Experts of a small language model: vocabulary 25616.
Below are experts of layer 7 (counted from 0) of a mixture-of-experts language model. Rows are named gate (a neuron's input weights, with its number), up (a neuron's input weights, with its number) and show model dimensions 96-191. Each number is 500 + 50 x the weight over its row's rms, rounded and kept within 0 to 999. Numbers have three digits each.
Before each expert's rows: "mostly gets" lists some tokens that are sent to it at least half of the time. This comes from a sample of Wikipedia text that the model never trained on.

# expert 15
mostly gets: " they", " have", " would", " has", " may", " They"
gate0:551487560476466479536394449442540511428484503491478504492511560403559538499491467523521481516510522493564521521533468572540553518503448475483450496526526521496497498475543439491506417509460434469462573481481511444590533566584492446495528495569513472533521510510463509519591532468437437569
up0:543452555547460473484509488518428582558539541434518480450490491433514521563432489476483529582560490481509550482524531500514458589508605413475460579400547465460520486513570542526517488616593471455458442455515495444550475379530439493472390514500438493451469439596470514482526506457577433500

# expert 18
mostly gets: " km", " south", " located", " north", " east", " west"
gate0:549512475434466489461521490487560477424558492477441484510442494470507536583498568550498443498550491427433420498553509509530541500576546473556502533473439420555441581577513588516500585530487509522531335430517544595461583507506513480440558477587429517510557509564445495504445516459448448553
up0:504516424457537482508465514547462461481539438530486461472401423480574518550554552536493480446467521552452562455459468559487438620501465430588519614439500440580505562578524543486421597391556450574485549488532541540465519416557511403504388528485442557470551565391432490525547528480421427409

# expert 1
mostly gets: "ō", " Kh", " Hong", " Bh", " Kan", " Khan"
gate0:422561479447508481535453486522490502532448533508570518514514460582560471431532516491455496449425424488480535454528476394486533460472461491518561482470558434523385549563527515493522476530542485546482555424419462462560458499458466552576444508499465483389468544431527430507451521471448515446
up0:497453469473382597480502471493389384480548536516475542501483575422463497597454468366515373445585449453533450568567532546499464481587503513501507482460417564482509467522491500469528580500544615508533388486520623512513460547521533434501569472536417486455560498510486483464406505528514520444

# expert 20
mostly gets: ".\n\n", ".\"\n\n", "\".\n\n", "\".", " Africa", ".\""
gate0:501373452489491531451477632531543443535476468470470506395432526557454514541588516508498441480605518542498409511563580498541511570508462479447493534530496477453449496455432582535507487548464483543480570547505581498510521527451496461546499499536518383535532443497555468468415485439434463495
up0:469556482466513455508479513516523448550493518429467407467546477554505409433450541546459512462425372411477468462517499476488477511537480491466590464506463483456422458610489503553454558326539452498552555488451434571504472492545564467489436429570555589494548435520464538477556466541469487471

# expert 19
mostly gets: "°N", "°W", "″N", " Preceded", " Genus", " •"
gate0:567476478600537544528563442530438462549374492423566579536504516540498441400538533496605524529477501506486398523491480519555504471509473535477543471431359541539594498525536487481626573512470374470547399453460535565486549475407493549483510455452494558496524515489499558639519482542455469422
up0:436523494448389452500471458523517497475502431464590487499484471505474524445431504565423424496534470598499527513535497481512615580536552450520519461543515541453501473623531493537523466440446527516452488530563447452416486495535513358562544571456520516414573628468433465523545424498509558400

# expert 6
mostly gets: "ö", "ä", "ović", "ó", "ić", "ø"
gate0:473547462406550551542456614601440467493487421514454540500503490487484435506584477488559540572576480438555584514551440527439443465502500501550449486482499564601518433510458422483435470577518444490555476477476589525536546432525462478450574527421447583505507500505508501507379466510490421430
up0:450550449458502482482540499538479539484474511519454464589513540455596520478510505519479550459561464494528450510454462484528535488471466540605369493529631514518501439366531544551487557483508462502413488441527466498368502475539520576565469566587519522524529455526532495663569530485493522491

# expert 17
mostly gets: " +", "^{", " $", " −", " .", " US"
gate0:553479376476615484530534525472513516477497526522504522608560438457569444428526522469471523544467602569432478424425564506460550475442447551412501572544551427600388488548534498523458485621478479420544610530468490441519552547544409558452525540570503518520542515509503444409519525521520555451
up0:548494492436459435542503484557495438576475540495559469525476537525491539483591492524514480449456380554579551526443516537485427511550494618516503455507425488560578435541439502499579533493545488556463573390472588530551498528505560541476543466561478508469482515599551476510417509528449511603

# expert 5
mostly gets: "201", "199", "200", "197", "196", "202"
gate0:388429487495449571536453514459490545505411511526520484499521487586423502464493492443535468450474482469534514474555491522481529489489424488441576562482404530467487475541523487458544421512497446562390504532431549422471444450523532470540472481404466547549496436462495520551402504553487442482
up0:481482493508501413475474471462471585561493577448441443502465552508553481493559482513491563566535476519417579560613497376588513560483473490566499436527479556462459422498495545612561517533610439458452466604505521521441435548398550575504494631515529459526496538591575511510559536496550540499

# expert 14
mostly gets: " The", " the", " his", "The", " an", " a"
gate0:599512570448496437526463510470463524523482508549529500544417441457538504458449440520596410532436516466484454593516500499456446533523431558475506371554539521412458548570531539496433513445488577581484464424484549461504492559563475526511457465474426518560511598424469464477540506488604472566
up0:464470401583472546466500501445507553475509400470512459547454494500504549441534532522521572448486431500506476391505502427435497554553556470513447495484554501496468517505375504522531404503569499342499528496445491577580552486469474514470475492536387545467443456564497416481499544565534421541

# expert 23
mostly gets: ")\n", "\n", ".\n", "\"\n", ";\n", ")\n\n"
gate0:526484476498568480524497579579531522482464520494455509426481542496429556490480532494496479475519519421522445521496579541462482489488422523500542485524528483609513485537503492540578514494489528488565520473487594474528488460450602612511462561539435493444466485429357548519595460388511549442
up0:496609514501469424549445472515484430458504432506481529523394497488518431502575543509574433443482443528515563540558482503406523451557468514490440523407509495597407545443543543332450479515512551599448452481498498462478456461489393482492539544441544532517576393488543550425586549516429484537

# expert 3
mostly gets: " Party", " Award", " music", " Film", " Year", " Council"
gate0:589470463491427466634538420543435484538477517507487423489422459516517452453485493524403445547547659499369533486485524464567469422504537534492453532465526527460497560495457546468500444531517480551475443447483519442484502558511348512563428465564387455539492444538457522508577525514561501446
up0:554504501425456457492516473449490475489496476456483475553510511481615562466404459547524574616482553470510511470421526527536509473478457474492455551459528461490483460566447556642428575513410557443474575541524538470431475481494543539506560603458437560467534447493419445573489468425519592428

# expert 0
mostly gets: " Cup", " football", " League", " Championship", " won", " league"
gate0:488420557449448552519452460515501445421476474469532393612484454453529528539526587536449545531474537507456546592490420496485556526497486516533484496547532490539502504438533490481402506410402479509499469485522493545489508439496539543598526457525506437489542491399488480483485479522522485540
up0:507542494499515547489516381416427488508567559415469494466439569466490592549548538384435506487631532499469472561563573598556453581516472465543498596577539467463471576482589562501425510445419479633510396482518521430452506426552534388514570455528470463555538603471593474477528531523409466521

# expert 9
mostly gets: "%", " population", " (°", " census", "|", " Albums"
gate0:558458512460482463508507471569514470437379486442467591516494501475528431505394453569462444519556511418469505370439491524482514571518503527419453561516495414477408483464500538528533463520559590521546626425475548481500438548534473494538487531564505453568431606478399512441448509512505454512
up0:465474609451453515486448515323541531387500490569473528477533432501545568493493491512467503525432462459556549469577580488510534502480542422531481469590494554525434472550485472410425584515489468551565505513483458557552575463562471530572553508540504553485437585433474505544562472498471505486

# expert 16
mostly gets: " R", " F", " G", " J", " St", " P"
gate0:564508460542525497527442499563527483451489612509545479445525497530451557459439476574519480497569533411567510517532493507395468604470534548574503488607568589513512522551472311504498573480528522498487499555520496460541411496520436546451443425496467482485540429449533510478582459459466481488
up0:536480604539477499544478438478531401615445511632478554541493529491414488540516568507491460533503501523509603489432506468483510531480497480549509477482468470486489528497542548565484450444560576489483537442494503512386592385517547411420471435567525561621497529512485559426419577540656477513

# expert 11
mostly gets: "born", "(s", "ي", "since"
gate0:644483537449543392469503550466540509576521454529467441516468406509552483576579520451494536537500447501461454460560509464459586502465411449506541574509579457518406575548531496575497447531399573506528554531479517598575510525522530472455509575447540489500425514443509471557424541450577589433
up0:521430587556487484559495521475486530418535491568450564517530518563418531413517523479592615506424514483504492545567542450467494429550403495499441447529526499500552472475426475421408557460544477450502495541500574441440569546471525615520508606535517469421473525552453534499492593490374572474

# expert 21
mostly gets: " family", " Chevrolet", "mathbf", " Racing", " nuclear", " Motorsports"
gate0:564482571366568559483530484545492560462644384471485528504490437456538515474533484532519529503574439456470559536484480474554464436490485503577528493490441518538520430496513510549459473521506498523542509448490489403597565538588543505426619582499545470511382592567610512535485573568482482601
up0:407477525453402488505425416427588523487477371508481516551547487409449429467560558550437650501522464598422550521424551444478494545483531490466517493462466513536564504556498517594533547549447519560552514542512566461484406404549523371504579483514454431506486545529445457474552469579504442531

# expert 13
mostly gets: " un", " sl", " dis", " mon", " bl", " ar"
gate0:541486529429496456450455417497593481531506479471542478519517503567493550521488443507462492529462398480488410485554488470519459556548525380491500425502507491528528478430562395516452493457486548457596526509446441485474578475522520475527451520446503588489574527547501554489459596453609515463
up0:450509490431557444446591495440472407465564419470474464452444497443517532565464463536553536543491608450425508405484435466442407441514598578506441516475497569451568457554503485458575479554546480527461567446527514503504503585511368481517518606511447488521509543485429457558437552527542426553

# expert 4
mostly gets: " As", " due", " Is", " You", " For", "As"
gate0:496537604498489550474508540469505452519439436474611503547550578565363503424506609450589481521491472504423439586451489474503478463535494527466525554586448368524438444517475389514551438485491460465532592489479467394461489436526472500425513517463540449513525453587512576483548522512470478542
up0:560500491430473577491503510498490484533563565498550440517503519458491466473455491417514546576404466647457521528554459457367516532494507495519470524524488558477434396520473532604483467529591352478432411414526511512585523463536456636483542523454494459479478483474435516546526494502433542384

# expert 12
mostly gets: " high", " public", " more", " short", " water", " land"
gate0:526487518458498492489491532542457566464532456442444509504402547389606539509561439410498496498545472442632543512504518398478496588414472450548539473455520498516662500455418535558507454532466459509485486429517489483513485532436550545490518576556526538513556517458458514524446497533497430492
up0:526518503465460475445431484489444564455432430477523503458513480513491473528499496511519569462501430583522468564518507450425556511540446511523579530441451591546491527537556568491531505483560518459542466516459454522542470538466446441488429563479526501536434358530444480514475520549381461496

# expert 7
mostly gets: " de", "é", " La", "í", " De", " Santa"
gate0:550517456440418438474573515470531482577466458496476507595489526568529400584482605551627495527528500505469482572521516434504499492476451411476448513496482571521557592477578417481523471594493480476559416581559483516484494526454490465486522504446541540444494489533511555511457477487568564553
up0:475536535503488506556487508439493507445452483529529593501463361489571583520559413502457517467493506496487474495462427560559459435505410515521393543515534474479482549479493421552481544447530500418521599492494465517527523612421528560582404456563543451428414479631427510397507518575494589441